From a checkpoint of a small mixture-of-experts model trained on Wikipedia.
Size: width 256, vocabulary 10016, 84.2M parameters.
Experts: 2 picks a token, a softmax router.
Training: a variant of Muon for the experts, 365M tokens.
Below are experts of layer 8 (counted from 0) of a mixture-of-experts language model. Rows are named router (the router's row for the expert), gate (a neuron's input weights, with its number), up (a neuron's input weights, with its number) and show model dimensions 0-255. Each number is 50 + 12 x the weight over its row's rms, rounded and kept within 0 to 99.
Before each expert's rows: a language model's description of what the expert responds to. This comes from a sample of Wikipedia text that the model never trained on.

# expert 21
What it handles: Proper-name opening pieces
router:47 42 39 47 68 42 53 51 39 29 72 57 69 46 40 43 64 17 29 48 42 46 58 62 52 41 48 31 62 40 43 67 57 53 39 56 36 51 42 46 42 47 54 30 51 34 47 44 50 34 39 35 57 63 52 19 59 40 31 34 62 57 41 32 66 35 63 45 45 25 45 69 56 60 64 43 43 47 56 31 46 67 70 51 44 49 64 32 43 60 43 70 36 53 48 45 60 42 48 42 38 64 39 63 57 43 54 46 55 45 64 47 44 21 46 72 63 77 57 44 38 33 40 46 55 48 66 54 47 33 62 62 42 69 61 64 61 35 39 59 37 42 73 47 59 36 24 43 53 37 56 67 39 93 38 67 44 68 29 41 34 42 51 47 59 44 30 41 53 47 41 49 59 64 31 46 43 30 45 49 51 67 52 37 40 44 32 50 39 51 78 48 53 46 55 67 32 35 62 46 52 54 44 65 47 22 49 67 52 62 50 40 45 40 49 50 42 61 55 48 58 42 55 47 62 40 62 53 48 52 71 38 36 58 69 58 50 47 64 60 53 63 54 69 48 72 56 41 47 50 45 53 60 48 52 64
gate0:43 57 74 63 52 39 52 60 40 54 64 54 45 41 30 44 48 53 58 39 51 43 45 39 28 39 60 46 62 68 17 55 91 60 17 58 58 45 57 49 66 62 64 63 47 36 41 63 48 57 51 39 60 55 72 47 55 55 82 58 49 62 35 34 50 36 72 43 58 57 36 63 43 50 35 59 54 42 61 45 60 38 48 53 29 38 40 62 39 50 40 46 63 50 55 50 35 39 26 42 45 65 50 65 60 73 49 31 34 58 42 64 50 44 54 50 47 50 35 62 55 50 61 71 71 64 46 61 64 62 71 43 39 58 43 51 69 56 58 73 74 71 66 47 50 35 36 48 56 46 37 48 58 57 24 64 33 56 47 56 38 29 66 42 73 69 56 41 50 41 41 66 49 37 29 57 58 45 35 56 44 47 60 43 52 51 27 67 52 36 56 76 57 43 53 81 58 53 36 43 56 51 49 55 50 28 66 63 42 61 61 64 70 38 50 48 43 59 51 33 52 37 40 46 32 53 55 55 51 56 51 45 42 45 43 40 43 53 38 67 45 39 40 57 36 61 46 47 37 42 60 39 47 54 56 37
up0:38 24 70 55 41 51 71 57 26 48 54 54 16 41 57 69 44 46 34 37 28 55 61 45 43 53 50 37 49 67 42 28 55 57 31 46 50 47 55 63 38 41 60 72 39 48 53 50 50 49 52 66 50 59 42 45 65 45 51 31 49 50 48 52 68 49 43 51 45 33 33 37 53 50 57 62 64 52 48 66 42 40 92 49 27 57 45 40 49 49 50 53 42 38 46 66 42 49 48 56 72 62 58 53 59 56 59 29 53 54 37 49 54 25 65 65 57 44 53 39 32 59 46 45 66 55 56 53 67 48 53 42 53 54 59 61 38 29 49 26 64 44 48 25 54 55 18 36 69 55 40 72 30 49 47 40 36 54 68 68 49 45 31 32 38 54 42 21 37 75 41 50 51 57 54 40 70 55 46 30 54 46 51 58 45 59 49 53 45 74 58 53 43 55 54 45 45 45 33 45 50 58 39 55 61 50 45 22 33 49 53 45 59 67 62 50 66 59 31 49 67 46 53 37 66 51 32 26 30 64 65 60 63 65 66 46 66 38 48 37 57 54 40 46 59 34 45 37 38 49 38 58 33 54 53 38

# expert 27
What it handles: Hyphens and slashes
router:60 50 46 42 46 31 43 52 25 42 59 49 59 74 48 33 45 40 45 61 42 53 56 54 56 48 47 35 53 36 37 81 26 62 40 35 46 46 32 31 54 57 43 41 45 44 72 56 63 28 44 55 57 66 62 52 31 44 38 33 55 48 26 43 58 44 33 43 51 53 40 63 72 55 77 31 37 44 57 51 57 54 68 48 27 63 48 55 70 53 27 62 58 57 48 60 65 35 59 49 32 61 52 49 46 54 69 52 51 34 55 25 32 48 61 42 63 71 38 47 40 48 35 26 65 49 54 42 49 44 69 52 35 51 42 60 48 47 48 83 37 33 62 55 58 41 54 33 48 43 76 66 37 58 54 54 30 66 49 30 58 39 62 54 48 46 39 52 42 43 34 50 56 53 53 74 45 47 53 64 51 61 50 36 24 26 49 47 47 47 59 68 51 28 44 54 34 43 55 56 51 48 54 59 50 43 55 64 58 66 56 46 35 42 57 40 46 51 51 58 47 58 62 32 62 34 72 86 57 54 43 38 31 57 50 67 75 60 41 41 77 64 49 65 50 64 62 33 59 42 47 47 52 52 48 52
gate1:46 53 69 36 42 34 42 67 49 48 54 42 61 48 50 50 71 52 40 34 57 55 17 36 63 58 52 40 79 65 40 54 37 61 54 53 80 55 36 37 58 53 66 67 51 56 40 49 50 62 35 57 63 58 61 48 45 55 39 55 60 68 27 72 85 54 40 40 64 44 47 73 55 47 50 43 44 39 55 41 43 25 67 59 52 39 60 61 52 69 29 62 46 55 40 36 46 50 68 58 41 64 47 54 33 45 43 63 65 52 38 46 76 36 37 59 57 64 49 59 61 35 48 66 37 47 55 57 37 51 51 42 66 49 41 53 54 61 47 42 42 54 46 43 41 47 50 32 68 70 65 30 67 44 28 49 45 91 51 28 37 27 70 54 45 61 33 64 41 54 54 40 51 48 39 83 44 66 64 64 53 45 51 51 43 41 82 45 56 45 54 65 23 56 54 49 65 34 46 51 55 64 63 51 33 44 57 49 66 51 51 67 30 43 48 38 59 54 39 48 63 65 41 36 53 47 63 48 51 44 50 34 35 45 46 44 60 29 52 48 43 51 44 47 56 41 57 34 37 49 50 40 35 39 60 63
up1:40 42 25 35 41 32 52 58 59 38 61 36 55 46 64 53 42 46 55 46 45 50 54 51 82 65 40 45 52 52 60 70 38 37 33 36 60 42 53 35 34 45 56 33 61 48 45 55 43 32 37 34 47 66 57 40 62 34 49 46 51 41 70 64 50 46 43 53 43 34 34 48 48 50 58 57 61 57 72 51 43 71 49 43 29 71 61 55 50 36 28 53 40 53 69 39 44 50 29 38 41 35 61 63 55 47 48 50 51 29 56 57 43 59 61 30 30 58 29 61 38 55 62 45 51 62 37 64 50 55 57 58 46 70 64 48 56 42 37 44 47 59 61 61 52 54 46 49 57 84 37 45 56 32 36 46 60 49 48 73 65 69 40 79 72 58 68 34 52 36 26 52 43 58 67 37 63 34 33 47 40 52 44 47 42 49 67 47 49 37 43 43 41 61 63 43 53 61 33 43 29 37 32 58 34 52 50 45 70 55 30 33 53 43 49 74 46 44 46 59 55 49 52 61 52 48 62 42 30 77 56 50 60 47 48 43 54 52 70 58 72 54 78 49 57 73 52 65 48 42 25 30 28 40 49 60

# expert 16
What it handles: Mixed fragments, line breaks
router:59 44 45 54 50 35 41 38 34 37 63 42 56 54 36 16 45 29 43 59 48 53 63 52 63 51 52 57 50 34 36 60 56 47 34 60 53 43 24 44 64 55 53 35 46 38 70 38 43 38 60 41 47 75 55 47 37 44 49 33 49 37 58 46 56 37 44 30 64 52 49 48 52 50 71 27 44 60 50 66 45 62 55 52 44 67 74 44 47 55 24 66 54 68 28 47 41 38 62 29 51 51 55 56 60 61 53 29 72 40 73 41 47 59 41 53 57 54 48 67 43 38 52 30 63 56 40 30 56 31 59 54 50 58 56 61 63 54 36 62 36 43 65 47 52 40 41 47 63 50 52 73 37 57 59 56 31 55 49 43 49 35 45 27 60 58 47 63 53 23 45 57 85 54 36 43 43 46 53 69 59 42 61 43 44 53 45 42 46 36 57 69 32 33 48 50 26 61 62 40 39 49 43 62 57 45 67 56 62 42 50 50 37 46 38 46 54 46 51 80 52 67 58 55 76 13 64 66 45 45 65 27 40 62 70 59 74 44 49 35 46 50 49 66 39 66 46 49 54 25 50 64 51 58 47 51
gate0:46 43 63 47 48 64 35 54 61 54 65 38 41 48 34 57 53 32 55 58 55 36 50 61 34 72 48 46 45 25 63 35 60 56 40 33 62 71 41 64 42 51 56 40 53 52 24 48 48 47 53 72 67 49 57 35 58 53 50 42 69 53 51 44 48 49 50 34 68 48 51 62 46 53 53 22 44 37 66 54 67 43 54 46 67 54 61 69 43 53 32 64 53 46 69 34 46 28 36 46 34 33 69 47 33 55 40 33 47 46 37 57 38 27 23 37 59 51 53 66 37 42 42 62 31 36 51 41 68 57 67 48 69 52 60 52 55 39 23 41 43 40 40 65 54 45 48 37 35 54 73 43 42 44 64 42 52 66 44 41 47 66 42 52 28 58 45 49 37 50 47 43 23 30 55 45 62 36 57 26 45 61 43 39 35 77 48 55 45 51 33 48 66 51 55 44 53 41 39 31 51 42 47 63 53 57 37 46 57 62 75 38 54 67 68 51 81 56 58 59 36 31 39 20 54 42 46 49 68 38 48 46 63 37 59 50 62 37 39 39 37 56 56 37 46 66 50 72 76 50 52 57 43 38 46 35
up0:52 77 54 32 52 42 54 59 42 61 50 67 45 55 50 74 39 53 37 51 41 63 24 57 42 70 51 38 61 56 72 50 38 45 60 50 40 48 65 45 32 61 41 61 34 66 37 59 58 60 55 56 45 28 35 37 40 69 59 52 51 53 37 64 65 75 56 44 45 69 69 45 64 32 49 38 70 63 28 47 43 61 44 62 36 68 49 43 66 72 51 43 40 56 32 37 48 49 68 57 52 50 67 51 44 67 35 34 54 64 58 33 57 61 54 52 56 47 60 48 40 27 48 54 52 53 50 43 51 42 54 33 53 45 72 54 63 52 68 62 59 52 20 54 43 81 51 48 46 43 66 65 41 69 65 44 58 26 50 47 41 34 51 59 58 51 49 42 56 83 40 58 76 28 55 34 48 49 60 40 65 37 54 77 51 33 36 51 67 58 63 50 51 48 37 50 61 53 49 41 83 53 49 37 34 45 52 45 31 63 43 60 43 35 61 46 51 41 47 33 76 56 60 48 69 55 42 51 54 21 45 54 34 45 31 53 44 51 51 50 35 57 44 71 67 48 54 64 48 57 57 56 48 64 46 64

# expert 3
What it handles: Vowel-cluster word pieces
router:66 64 48 56 51 49 48 46 42 35 56 33 63 68 36 38 27 20 46 76 59 54 62 58 58 32 52 35 58 47 54 57 48 69 15 47 50 51 32 36 48 46 56 36 59 40 46 37 51 44 61 33 58 63 64 39 66 43 39 29 66 36 53 47 58 44 55 40 54 47 49 43 51 43 55 25 45 39 27 49 45 55 52 44 44 66 39 44 48 53 48 59 26 58 37 40 60 63 64 49 25 63 33 46 48 65 67 50 56 46 58 45 32 38 32 50 64 66 46 67 37 36 35 39 72 47 49 43 50 42 63 74 56 58 51 54 74 39 35 63 37 71 60 54 67 35 42 60 42 29 66 69 32 81 30 71 41 72 50 43 39 54 33 39 66 56 48 67 41 36 45 60 66 58 55 42 48 31 51 46 65 54 65 44 57 45 39 46 45 60 57 40 50 43 59 60 53 59 52 51 41 65 51 49 51 33 72 62 65 45 54 37 28 45 49 50 48 59 57 67 54 67 44 38 77 39 67 52 71 57 56 37 30 67 47 52 56 49 62 37 49 49 41 73 56 68 53 40 42 54 55 57 47 67 44 43
gate1:59 43 48 42 60 51 19 59 42 35 60 59 62 52 59 43 54 38 52 48 66 61 52 31 43 58 50 25 51 54 43 43 35 38 38 32 43 62 56 52 60 41 43 49 53 39 39 77 27 70 54 48 58 61 53 64 44 46 59 48 45 65 43 42 53 67 47 42 60 56 43 72 41 61 37 48 58 50 62 47 30 66 68 45 46 44 50 78 51 45 44 31 47 42 62 45 68 51 53 63 49 56 53 58 58 54 50 45 41 57 71 62 38 33 58 48 63 72 62 57 45 32 35 57 55 41 44 57 49 59 77 47 61 63 40 58 48 59 51 63 48 73 65 67 45 53 43 65 46 57 49 39 55 83 55 21 24 75 37 46 53 63 57 55 57 42 35 45 58 52 61 50 45 54 40 40 57 50 39 55 50 64 66 50 59 59 48 18 54 32 71 57 62 45 50 57 62 41 52 47 53 58 60 43 64 64 60 45 52 48 59 53 09 53 56 35 32 40 31 33 49 62 59 37 38 58 67 38 40 63 34 74 66 54 41 47 64 27 47 45 38 75 42 44 40 56 73 58 30 43 40 54 78 34 61 42
up1:54 39 46 35 48 52 66 43 21 38 62 72 45 55 64 56 41 46 50 72 50 54 52 50 56 36 51 58 66 61 53 75 42 38 60 44 39 58 44 51 54 44 48 53 57 37 53 41 57 45 51 43 55 70 61 45 27 41 36 42 64 60 43 38 59 39 46 43 31 51 46 47 41 38 73 47 46 60 51 54 44 58 44 63 43 55 60 65 56 79 77 51 34 39 59 48 69 40 50 38 53 46 37 48 56 37 53 56 23 59 50 34 55 34 30 35 60 60 57 50 54 46 69 68 15 42 51 46 48 49 82 57 64 55 70 51 55 46 83 56 48 43 51 48 64 46 38 38 85 46 39 42 59 77 49 60 28 56 52 63 45 58 50 44 49 65 40 54 54 60 42 58 62 48 43 41 46 24 63 46 50 46 40 47 35 88 32 62 45 47 53 50 49 54 47 69 35 49 64 69 55 47 48 50 75 46 60 21 45 63 39 38 45 40 54 50 60 29 52 42 67 39 58 34 56 52 46 56 67 24 39 31 49 45 47 41 57 59 61 38 53 63 68 43 76 48 55 47 61 63 72 44 48 51 60 58